Experts of a small language model.
Size: width 192, vocabulary 31572, 41.8M parameters.
Experts: 64 SwiGLU neurons an expert, a shared expert of 64 neurons.
Training: a variant of Adam for the experts, 416M tokens, 4507 steps.
Below are experts of layer 4 (counted from 0) of a mixture-of-experts language model. Rows are named gate (a neuron's input weights, with its number), up (a neuron's input weights, with its number) and show model dimensions 0-191. Each number is 128 + 24 x the weight over its row's rms, rounded and kept within 0 to 255. Numbers have three digits each.
Before each expert's rows: a language model's description of what the expert responds to. This comes from a sample of Wikipedia text that the model never trained on.

# expert 33
First pieces of longer words split by the tokenizer, usually right after a space, such as d, g, st, comp, preserv, configur.
gate0:117164081161126125139101123114100125115104143131118110128122085088082169109117145153142100110130127111089125155166111065148151149134122103126131179114107126119128146139105149106103128127089127142156177124115128143147096142134098110089103133111109135125136121136140150140106116127121103116101130087136128129157145155118113140125111139113154134116140170140081085103161119126137171137130140171168102134106157102150163204127117114131114155124129151101125149135087166138133125083145160116159189141124128133133133168133132116108185094094119075126150144104109167141141163083150126107
up0:073150110136113153115120117181115139133124102158134108109113110116086132163169090132141071122152139139149086104105122123114178102137156147106159147144110105129144159120156134069166088115146162145129167120072131156172115113137118126141061128138115086141156112150137120119067118096161143117135131170111150117133150136167147111137118121159125125145169125145132139151115123149113145095096125089113154131137110159154123108127177117159121155119122094101105127146121102103136114118117114179113119148104127106127124119109098128075145106120144139143103122160126109153120064134129113106
gate1:128159063143130125169150169095156140121131139101114134149120144084124116126107140132104122108125136126081109107107125137141156124075158116162159142172159124119133096092112142154156130072110122124143128117148132160125171172137170080121087153139131122102116096126182129099128159130127141185101119106128112112130106149131140137134114114119147107161108121134115146133127160143163152105094140213099117161118157145105171147087131161130137119125149163147119125110127142123133128140084117132147102152098106128123135122145105100131131118143141158186103113150118069154145138126129161095
up1:122092122116122172091168139125171123112119159109114128130165146111101162118124106090149146113128120165141125106151104136125136120090132124109146159097117118151092128186134141116112151063109152151061154105112143086128118143150117156191135113112140145129118133121153097115109088113122105140134149090155128131067139160130112110133205140153098108140105123150130106148145175128156115101145116116150144127101145120101127156102131131115111140115106106143136105132130121144114136109142147096106117125167161105147136125130090143155100109148168151093134135177127082153193121110113143122

# expert 17
Prepositions like in, on, at, near, from after located, born, died or docked, introducing a place or year (in Mexico, in 1989).
gate1:125118084121144123137134145100114113167130143142097124221133130118123140131097137099114120126157116105099118148101106126113184124087163097147164125158169154169119116104109115130171104076118110135131130114137138158146171161138157105135134132095130109112143145095176121119176133145141121142125090108134111128139106140124088118125100097136145127150137113097111094125087170174176111099121140182106087138141174168083122136109136129138131138121142118182117169116101144147153100125114115141114137156132095129098141160112121132104154078131149153112102132144144108139127135117109145097
up1:157130118134141167121161120098156138127110100104157106067143101105101117155143113079107121146120166138133135059193104138109129113134115133092164138135129116125128141148148147119132142107136128105107129110109142088059133150115116116159106152130115150104140131151126106105123123115130135142123140148114154117137137153190119165134136114112088096193132149133103114147161132106137154142140121145109145135158127113123122131151112131130132134129089165127106124192162137112097123146146129112099100084103105133168127084105123135185117145153113124110105120163138095085153158121192167103
gate2:144136135164172189117118137091173141137123109141126128129095114162133149117103117180138141120135122119099109117138179171115118130160136131123118130118120088118125068155128155164140114127120098115135142099136158090115144123132132113137138135146151126140050135147115089152125152122123169180141113116114127148123093135136157156110137137082100098152154098122118151101163131146088131134114130174150094087115143115136103149117146136147096141144159162135152133175082133159087133125164125090133086191145183120139127153128126100149130142144136152168112128138156122131151118125080140125
up2:139104131062101108120133106127142106121147166089109178101107161083137127107125099091179126137113176150072143139104150119122113134127125101130138155166154111144096134117129115127104117127138106114119108138145117142163138119126142096118145157120099132105143084150134137109141123149086144086138148151144112066134140145125154163142136137097165130136129147127132077143106110055129124123082129108084184154130160150152124128177125108127151077155122151116114118094146103086125160136132123131104116110119085115127121137092148108093165115129118127100078163144135116145101144131138147104

# expert 35
Opening consonant clusters of common words (bl, ch, fl, car), plus percentages and empty cells in election vote tables and infobox bullets.
gate0:097164075142153104098107124112128143144131132126109135110150099110092151150124133166156086111132114114105123163165147077103096143137107148114130130082099115121141115154137185130133114155104163123136156126109143095141120137104111105094106141114129137148142123124088165118129132131121097133095129093155121154157149144126104143135101147133118135172151158126100082107182136111146129116092114144143098077127160114174183146126102113138080167122133118089132135175141171136129149075156132120151174180143146134156141139119116127144164105106143084123137136124107113164116153103134149096
up0:089142124166164135112139141155128149122148096160119110114122108135116112137184142105125067128139147144156091123138112095130161140166132164111158167119100075162106121149164149082183066142123138116137159115115142151145116084112112100127100139102126089135131109132150128162105090090132169117133130146097140103104175122161142117135121102128121182156151104141118142159136143159106172125100149145093136149102127156142122116153136093149084147137118145071108144122138116139120105099114119142132110113094151107146114164098122134107113090117137130099147094142170120128116101130089121143
gate1:162129092135133116131121116123112109141106160099118177171138122115146134112103106106124129073162147102085097144120126086113148139111161090138147145155139105110132122118131127133141114071144135143098148117143144157126171160127122120164088141123130130128130107147172115121184153146148097148098148148126097154133134121126140162166144095111131117123126112126123150165133123171139112091074157189099113175150149132124100152118110163152135145137108175153108158104113146114134131086066161114147111159159102140125161170115136120106139092151129123168118094143122106140133103115138187140
up1:130130109130157168146159092120118145108143120113143123110173119078119151137078089083114123105137149139150130080136103150106152106123101144116136136127151107149111126165120123111102118091129133127127108105091142121079149163114126123153150139085107105095110137077170116121110081134142151166131126109128140114116158145126125131123137155137085118181134154154116102120132157118119141113158100148106110102113114094121152144131140110172126122130101122166110160156116119143087129154118122122112133063141153118106122113113079181168136109136165142063109123207140099149165143123133138134

# expert 3
Common nouns and final noun pieces after the or of, often before of or punctuation, such as services, troops, engine, roof, backs.
gate7:098125146094121113116122088144175133099155125121119128094099123141126106121146103100121139127085084129126142131131144083118135126119121121141139085125111161101115110094116102098121111128189150094135103131120130115151120130120106149109094123078134137117133142108169135087189096154132128103060162145138159113169135141156115124090091117139101125128150135122141133063163105126148133128113152152130106131141165136118125084109157109107133123174089108133102118155107116095116144152144105115112139071090099190105142135097122124133142151156151105137136128101134052144149118138151148124
up7:112128119146170139136173129155130151122126107140091150089162078140140146127159102136173095146132130145115136142117150116150178122096124077147160135105124156079167152084194129143148109180174106138148140121141128120165136111129133155063117080130141097141113126119142129109123148106109179130146100088102121131104149141141134149129087130144131150097122131114142140161103167071141110157128082132122119143140131111143155131131122144138156133130125110107146139139075129134117112107152147139066105096126154147146158097145156113134147127126116119118127109086120092153107136155111144076
gate8:132162135101129142114091136105094128130165148088127134131125140126129131158137123144102143121103129122129136143161107119092128161102121162117101125117129098121162141148130099108135100130153113105125137122116110139103142130092146140142156103089142117091155066181152135128156116153105138131110135146141103121136133136096142094127087199093148106122137155091120130115110141132172112105107138137144097130128147183129128131086122136141143177083088153133049169160100104108128146128137119139118117123070129147112180174129135110101150110099161128122146098084132183170116121129141102163
up8:161121147120124127128100132096153159092165136096138139117130126146129084118094152103108108109136070083106180137155126162155157124170084090087141108095130140147096134108148105109116106115117109093115124139119142123161125069131142122111139133141135099121110116102134163143060117175102156128087160145149127140135079163140147128135092130114141122162123103121153101149172138140145124136128112120129134072165120128151149089153140151157096100143141122162128130159138111157154158111115140088144174136098140144118117110098133141118119128152141133104102203127137143104170109126124128141

# expert 63
Prepositions and phrases in biographies such as At age, married, for, with the, plus table row starts and coordinate separators.
gate1:128124115131137122118124113092150146135134138076090188157100132108111150111067110148137147142132131125122129093064154095136169160096123080144111147136137108140091117116123143135120088113135152140116095116134119128128192150131134125172144122104165165129103126142127134108154133136133117172126122130114120157157139156113121122118129099120120079106108149088115121160125147193137150094124153181142095134143145147119132137085088180144137102123147146177112169138115131133139157099120117113149093166102102158143135113122104118126123132131134117183106119164121088123175125131130183115
up1:152129118133157182130200159084103102138117111124156101145141097114107170140135109091146125110107183135105123134184068144098164088098161146125155137134131119181125126145156152104112179087129114150111141118117144120091094158115142140132113127104097141124122123125137102079103099119097132133121143110132102121102143127093127157155136121102103126163103129156121111107173164084165135117127092124108148104129125103126156125113138110116159117137122131145146120151105139134116132137103120154111144139158134127133159155140106170152152109145152164042102166141160119132144133125122138113
gate2:109140125164146172116116140111143131131143128118106092144117119148132143130107072153104124113130113146125097108146184125130115138128129147146116128106110114122105118187094136147142083125170068111129148081121166152118119137124112123116112121161155120147112116159099120142107149153157135144104110121118124160117076127155136149168154114100101127142130106109081142100149126141085129092131146165150111052122161097109110184117157155126110118138128200128150124139099116142102138141161118130109124178120168110129111179137114076116122118163127169129126125103153113137159124133073124133
up2:108131155080139093125117112122112134103123178086137112113137153115119154100087157096168141122141182131102127138109117107111091108099151136129112145142137131149114157106125160118091122106115161135118154151105109117145150118158143130176130133125057150082125082122136152138117132146092151122145134153118111105139126144135148135144129151110139100097123130158150080147115124075110149108104132096115174161119145156154123108155120131127129068114117129150092143087138132145129145100109129130144091117167081104152148109129151098137141100097125101085130133133110121145085151136145179049

# expert 18
Letters inside all-caps acronyms (WITHDRAWN, NPTI, METL) and closing === or == of section headings, plus name words like Championship, State University.
gate1:136125109089156134112160131127120127138130126103155132185126174102139171152102095092142140075145108118119135168109123070126139122085141114160144138150148129143118109117162143139124132132146123177124108119158131182130179143132139124168108115070138135140130129119129135126163171152136100157079109115136098144150102153153134113140102122121120126125135143120106118114145116163171119101138135185089111168127171155088122126106116183135129148135117133162100165092119162151153109123109125101125128130146089117119168115134138141109170108131092157127104095153181117161129089101123159117
up1:141120102119129174116170085152154090114062130098130160096157077075124154145137133088134123132127166130118146097152110137144142091098128148098154164133106108154114134159107123088100112067146130105131119112118124094122131163108124113184153143107100105114142159126155083097103129094140095149121152131149115114115165141136131104135135121144105067172112146118107112108139175102118114096120126111094130069136119123123140167137112101154126121115137146145148178159156103120094132137136092117125121124121122120121140150111100153152127161151153127107117126150188091111122141132138112138
gate2:141148116137158191121108154101166125120101141128133094105143119141148138123087073129102111141118108124123084105131147168143104108146114113135112149129124115135100074189135138135128095118129091134143128096159177116098146128108133086087135126133128112120097117107121072175155144112117150142115126114105131130145101127142094147132096133063138119133134104103069151108134102117099111116119093165136118085117120124120108173132130158111123093133139147094142134166095148165134165110158113113144111201133191137150112139117119084122133126096132143128105134127116131157155166132109116145
up2:155149130124128094126107112121111150095121164129126189131096086132124108112109127106185128092125137107104101134139187145108100128138099151110130133155134133115121144092155119103124139140136134161138141146130161111151108142120151098149118187157097156085165101112143145136117147152100149110170157163140114091146100179141127122155125131124129155077132122169124105075095137103139071131105126090108160185126128100147129102156090146172123139135131116129113154121136111107123156136118151119126112133107096114131102160145164114144163105135117119097076141151111103111100106116100184112

# expert 38
Infobox field labels and section headings such as Founded:, location:, Born:, See also, medal place cells, plus "in the" phrases.
gate1:140167113109169144128104137127107111119122147086141138155115186099092140156056136103130148118133180148112102145087121117128139141097172093131164101163159094134136113100114131137151115121099122148086122103141113154153113155157143098159126121120142166142112102135154107115146151130134109174112115136135096130111110147096158153128091097124147113113155123118138133172123177146171118138108135207092127139142155149103165159091104143096110150116129157155118149122136154139120108114048152150100117149154099149129119146108107142126124115122098139145135128121124137140142078138138151111
up1:137108153087125147112145157089127128120103107122115119123163111081113162113141078120153120127122131138129147098152087140096143136119120137092139156127166101139074123178176133107106162077153128152146137137112150114047166149111110148137104119114134111113127110097153117102128114132158129128119170135109117148120136162152079134109184159134064112179105151141110104147164123107145138133133093138113162127120105110119115135129120119127147120138100122171158168162107130106137159125184151097133152140139096115137157098131127161149114143156140105090120128165129082133134162117125123107
gate2:133151123178144173099134134121162094123092109120114097162102136151142160113107109133136131137115111131152114121133166142128142107140145133143137132116120085105128078162123134108131117119152102092149154109114156092111138138118119158127149139119116118122096104132130133147109158152134117133151101126141114116127081140156149153147141122113137109160139156082060159123121118142095155150111112148132140076141139146120133158081169132123128084112160184113143113191095137174120144130182115129136098176143176134135100154145129067129141124170137160172094129125166139157174141117093123127
up2:162135209068125078149112141102099132150158165128141164123117135110117133126102147093147132124106194131097117110132148105093115142135082113143119140150147117138106144131119116132081127114116136174133123148167119160133179113139162140121169124116085134101128100148129165119103116130081155135126189144124116123128129152126158137144127134124146104054077152169137081101111123101155115113129117115142153156129135100174128121150106119125070099140088128133117131085128111122092135139155118110119124093147114123138142115102144116131119102110115114109108140098119101118106158120113152091

# expert 10
Final digit groups of years after a split 2 or 1, such as 009, 012, 015, plus "time" or "least" after "At" or "at this".
gate0:101142076153125113146122157163137133145139163135098118121159134129083150123132097159133106135146129140120120158199076107121099129151084150077125110067105131120138123124123178145118118130119150107139134134118114144150099120112126102118144129106114143081137091143142135105143136144155118149107103105173098112161127151113116143137095129095127113122098146149126098098165153086153144107122123130128103103103132105181177156097102129126089171114137155090135103194140158143115170107101158150127131138110106123135150155129120182114136090128144112121120106154129105166156125084115143144
up0:141150106159147141117142125154128113137145109161136123113138115169112164157175132089160134112150148139146084124121138134123163101175156143123150186117085102132139147150142114106151079086148130132143176129123148145157122116133152102172150124112109105142117105138164102139124100094121157097132116115105127084131151106130132114147132151140150123163146089131073139165135107096106142052102113127140161143118122164164125094143094079163158152146096147109100155131122123152148076087114114108156100128131109107156114155104110128099099098128184132104117107143128124141124106134112123143
gate1:134122124153136117151127164122123131121134146061126133170119130112142135150095130098163113120116160137110143130131134092155187132056160098121155110089114123162120095104121121182131126094151116161130175126141124159134173153143146133182141099109143161123103112133181119120161122163114081172127136146127105153160108123114118109142136076147085105102133121144130134156133140170154115083115118190092118151128153147101135123093081178106139139134129140125111142131122145124147127126093151141157114164118093136121154116123120128121132094133105117163117143130107096124156118141106173105
up1:123117109137158161072149098141165125150118114134112103133153126074107120099067097147085146129148149109146113114133097140094111111108098119122156173151132107116099151170194162096106145110114143110092133123126153120067098146128132116096103139125087131104131145137138103118117128109147129143131140121108155142125139159132142153148115176132134146177106169131089095098123156130118151113134131132155126136127143109131138154126156110142094138106097138143073118114107135154086132152131069120129168098125152129123133120130107167152135130175132138105106132193145080123130144097175142135

# expert 24
Wikipedia heading markers == and === after a title, table separator rows |---|---|, and the word On or on.
gate0:117149090148139136139096164117101150143153137137084114122126135104077165104138089158162132102151104160116140127153130097154130134163099115154107130064128124099164172160104166132125140138124165156163161128110149141123114116102151090097110166109149150138155076130108143161122115143117096130084147098131136083149121160102110155108125174146144137149113199140111118155147117122103136137111101134136151074136145124129157140118100123152129188116111112105123100133114119160131153085102147124125149122136149128153137139148136156140150078127113084123165129116104126158116150075129130137
up0:110138112147128118088145113180135140114109084132103079133146074122093129155172106117162090124186160156133091093121132101135175098157138159116161141134137094131119136121206127091111102164152127134145137129105117149148141089145111127130125132136081116139132103133109122093146099089124189133137119109126093102161128119141126103145130139124113130152151104127122161162163106162120147113086131101148184147127140148152142088124134123173133163166146117098105111138133121135165120095134145149136091145154125121144124126129087120109105119102126131093134100130132102150126069143150142132
gate1:151135089112142160111092146104121091126099151077130130181150153115101133103098106112121100112138125116128088126099165093132124147077140114154158118126164124138114129115112101134140125083100138179100138104138144140151161174141140092175134148087114116134115124140162134110188129130153117147100148140124089131113102124153084082129136093118154119135145121129106149124115155181134133116051168152077113161155147145090122151098120126134142146103112103147076114126151141100138138115065154130118135161147080148132153122132106128131122089116128130133136128123134139153143124155130142126
up1:126118159118104155115164136117139150130113098123119116129151108077131127154083156078155137105103156148130141108163086148130162119126129137101156161145138138130114146159142143100128149097138145114096145119105137102075126162101116135147115131151106147104094120143137116128096129146125104138114139127115131088082134161140132162165172137166056084168118150138128113115143155116131142101174091113142154131119137111115131103141143117105133137150111145148148146149132092164103180121137106124126131125115178113126109111095144176136166109158178145097110170183122105091141137102136164079

# expert 23
Capitalized syllable pieces inside foreign or unusual proper names, often Japanese, Asian or African, such as Mend(elson), Yu-Gi-Oh, Kir, Bay, Mill.
gate0:123124089126095126104092133120130154153136128134111156120130116144119175160118138170162155096117129140107078140140137104154109153159090176127090122068113104107120140145134154144117131138088128141147140140089166130120125126102111089136086099111134121149142117100079151149137137151169121106099090118140139139145137160086122116139142132129127124136135169137122116130164089143085179115060134137174116107126132112144189134111139080145106147108101123130144125135118152148114133099152138131159152190138145123129192145151103133116167107111111091109129150132120089168113142095152124121
up0:127149089137178162110165113173121161173087089140128112102113117130119123149137129149131095110143138126122086080113133111117177080125144171136144135130162108117110099139154136077137084136130158113171141097088154106145103102115147136160123146130109098147164100120124160180139125103126157083127113144092151076125150131136123118148123113125129111163139130144090141136115114128087130126081102107119161145147119159155117099124136117170114167137108115088106162127135090111122116053107125160124098114116159093119126159121101120125107115119136134118126104171146089129106110134107131144
gate1:127130090106129179138143149099110129175108151105110143152095173086126118078088137120112122114132131132139146116083124107115144140065136127136173132151161115153130122136106112127135116126139107134132132120144131128107178166142098107151115132064119126107080112115151138146168135145154140109123123110120078110120156165146108098117136114115140108105127094150084132099125131182143153114078147134089120155122138137101147125111091151114126143116135116155114147120118154157112118120091124139169130148139098177113156117088110136145171098176124154146127099171156093136147083157093169115
up1:114136109108138200096146106081126141132129119108128131108119110103145153115096150072112133140120120111166153125132098132137139135084153122125130120095128118125127096128140146106102137085120106160119159093152158092085105185146089162145090144141152121120097135096145090098127112124139119132139113102127136095093106150140104172127194135121064139161102145163116144084133161122147137143139111119136133064099108097130129149097142119146118117109146161134130140137120119145074112144155110111160145147126155140119108134100128152169154132136143149110128130166172135144188143140097152122

# expert 28
Common nouns for places, organizations and social life, such as city, town, school, business, culture, plus the particle "de" in names or split words.
gate7:069144154095128114119127117129165113080149096109104142102114161106142105107155090107127162111124093124120132112146156087126115137108111141143113091136113131088122107106110116089126106109167122090149099123079160117133127154091109143126110142105125097120113142133141129140152127131133117106105132125137170135157079151117096119110090114150119148142160114125143138093177106094138111118113159099124102124127174152108144054122154149131140108167109091141098129122109103098145126143110101101116162079094118164096149128113156077144137145157142112171105117160159083185126134125136122140
up7:121160129153131143131132182141092110101126106136096117108138110113143155174173114130173129163142130170153122117130150095167182134102128067111119123078118125110125139102179122139151102135149089137113130121104106126136140114145111125072102092127110080156114125122115126123135149130146154139114095106107153113099151139123140134136115076141119109084122128136124128139115108078148135153149125147107095139171144123119160103156100148093134109131145106098127169152092168119153138085127145138081110085145147157136165082136151099151139095116099117129134153144158106145090134141117115074
gate8:148158142109146133132121153109097146138168100085160110125120173116131178167128131151089144148094120170120137138120107117084122174091127151128094122108127131117151148152140092137118158114132155098121091119125141155103124134071112180143174058114138059101134088103132110145132137142121111118136131102137101133113131118112123103133146150097148145127137175114116134143104118125157138103126155161127125127133145175121114125143147099108123147093084147124050144140092151110092153120102125119126116121071170114164116119123160132094186127099131124126123106116125144155138110124144127137
up8:157116148121124121134138127129157128105116153134141174141124131131102077142131129134101136114135095094159169142146150199155150112193132110072104123137160124150090126146144146087040140133128096109132163133147136129167126088161115117116153159139117123113139124100103170161069152128097148144121129146154126122119109130106106134162107122090150098141102141097151133122162147095150117163113086109134103072172149098168147139122125155178133092138132135140144136124107109139118129143147126091118117083128131135142143105116104168142113139165131143106127158136144125109143151098112122146

# expert 43
Digits and year pieces in dates and tables, such as 1970, 11th, 608, plus inner pieces of common words such as sarc-ophagi.
gate0:112140097109125108111102117140103182121147124115123112138151109089094158141083138166154125095147163127101124141155140107145108131120104154132114128102157145113145154164131136091130112134133127134138152134110119122147119143094109089122116146116152135160165088111109172129148136156164157125091096107150120169167153138094114135110118147115151154132137164114093075129141122109133155128091135115102109104115135108165165143139085145143105176100116146104146140158133138104121163098077167128112162147175118124137128161154152151145167070117131057136121143146076127135128153081152128141
up0:095147161136146153107137142177134135131148095165117129105126057139112127132127120144123099098130132134129108084107129121126155087169127211106154116177112112111111120101121160123169109120145127114142127106144134129162104122139132152113131115138128113180108119157137142109157109121165155103144084116112168093143126131151137086142135132159133103149138137111122133127130148107110151098114139116127158141124119185133111097120121117127137182149104087118114099135114129104206084076114140161118092136163123128151109134138096123087101100142122125099121081133118122112140067111130148098
gate1:135137114128160128122113119092116119128114163102137160154153149097128176089079113112153141105148145156119123130135157117152140134056139097130169158099154135142151113126107145135106105111152127154107059116158132154107170166127122151147103098102157127107117118148180151135145142129143133155099131091147082128141145133160126130153123119120102146155132135103127140113093151162152142079100140178142119148132157136089136126122091161110131152090149144134117163129157138125135147121114113146144060155121103142158130093110131107100141086115169155126111101189126096121145099143110146097
up1:125123097113135158110135137147135124121142130132123102132126084078139144126120087119163109165128101129114142099141104143103140108118129166103131132075145101136111158159133128124152136079124166110110128105111161111105111170148118155129120128137130167092090117147135093135100098131153129153128157148141147140084110129132100122153141130128112097138130124127185068108115152048143079135153104104104156122142073103104134121133106128159141126132117120148092181148135145115116151113089089108083155134115134135165114100109106203168135132152131106112159131158117137113158136088141149108

# expert 5
Number pieces and units in tables and money figures, such as 000, 500, million, kg, m, plus cell separators and line breaks in results tables.
gate1:130129089162135129124154157135107140129126165131131167179120155100122143112088107137160150100148151175083121153142128082102157135074149121138141152156176109148135113124106120136152105083146103134101160121129133143133162158138114092149148117094126112114123093140158163116171169146139171122114126106154082150140110132119117142162154124135140095109110123130077114124131110182179134084103118188098126118156153150122141141111120160148128129139120140176094132122137154109116112109080140130134103134114092143094178133121133120095154109118133124135107093178127103162150111124121147110
up1:128114151128153200127155134128172132134146105098139086157170091092120118153079121110147116120118134137155102106173067162132161122113117123102152151094130126153125134146148137081111129066105159116111152106082116089114091168111138166129111122125104174132096155130123083118099118109148079159140137124139146117111157161127107118115163136123085117184111156158132141134171140107133185119149137107129122076136123113132110147122108134137150119116099152153110132164127144124144148112140107111128122139149154134142140129111130156166128113134160135096132155178135097132134147120126154091
gate2:128160093152139179083117108108152144126117119137154114109153126148114132137119109130147133091142110110145097096144188142097131145156148135115110110127125098138103105171120151147138121109112093119128102107120147121153147125154115137126123141139175116112109099137125088146142152112133142144105117116113093129149107124125139165122120119063140116138125138139091171124133096134089135094141115152168081096148151134130093187101140159169130105116150168146121155130109140148112155088182098115104095190153174124162088150143121078153123102131130134147118122107155082154132139102070116122
up2:104126169113115057142122110119123075135140131135139178116114124104095144071140091149171123116120166156084143119142139111110123127119105116118111112164157145163131146154139101135100088122134193135114130141146148129141171108164166102151122134126099132085144125121132147153157142143107091138132142105121140107171106130163147148155092153134145134065123126150143043119101181142126160131147126152084174143132156116161133116150115137112102101154107178118099104124133146110145128126124128126118113095124094122138123131124142141122118102143108107123127145143136110122099120095084160104

# expert 16
Pronouns and function words in quoted titles, lyrics or speech, such as What, you, we, so, plus lowercase word-initial pieces like ter, plat, flash.
gate0:100142106122113111104062158166150150116133125151091138123133103108092141099143130132154112098137122123109123158161125093149117149163075153094113115097092129115119155144105145110124132136117123137147138131127164129129114114115102088109088124115136132125136083125076163146149134162142119108059120094149096134158144123118116136153109176128162122110132184133097089107184083146116138101120143137140129113109126156135138145104132112117109187110124131100128141167090138138123133100146164131163175147139141127129130137133126137126197095118108099131124119087089121138124124067115161096
up0:102147096141135124106128134184154144136130075161098156089127083158099151130135129113143066102188135156122105125124139127126140107149159179108150133102097091135129133116158149113164083112144174114152129136097178141156135111106102140151117132130075106139152082133124139151130089082163116138119139127063135098111172129157147129144112145169131172139142105148121141133136156163106134111112140125092158144126160154145146103139157110147082149125125111124117082135117127104161070086111134153139103138123117106136105145090105125097137112134139115136150124140139134137128099115126119143
gate1:132123064149132131157146148102114138154122137117131137173167146092127156103107125108124143138140118108080114135154133112085139159073135083143134136139144129151149128134109112150146098098166126173103124121130123172118188148166123127180119126114102115100117072114152116124180126142164107128121119144115087135137132119142102110125120123107145117124120130119087143144095171188163104081076157168102098144134139163100179145134128159135130129089126114181098149096129113152122139149114141152140116150129115134114136131126145135121167136145118133125122109166125103158152100179141150094
up1:135117144137107208078148131123147112122122118074135133083134108137107117136125094085144136141130157165160174097124066162138145105130127137126148103123135127122122138158135123115089127096132188153094124117104173115098113162064151165116117126131108125145112147143165147122108100117170077147100097110139147105085156169117125155144158117146122096163085140130157113110172138126132133153120082133162121096120121120120110156131118127087145138176098120136126133143121141123142127121108091106103145124131125131131128104089097144151148133128182133093135153162139104144140116117132163115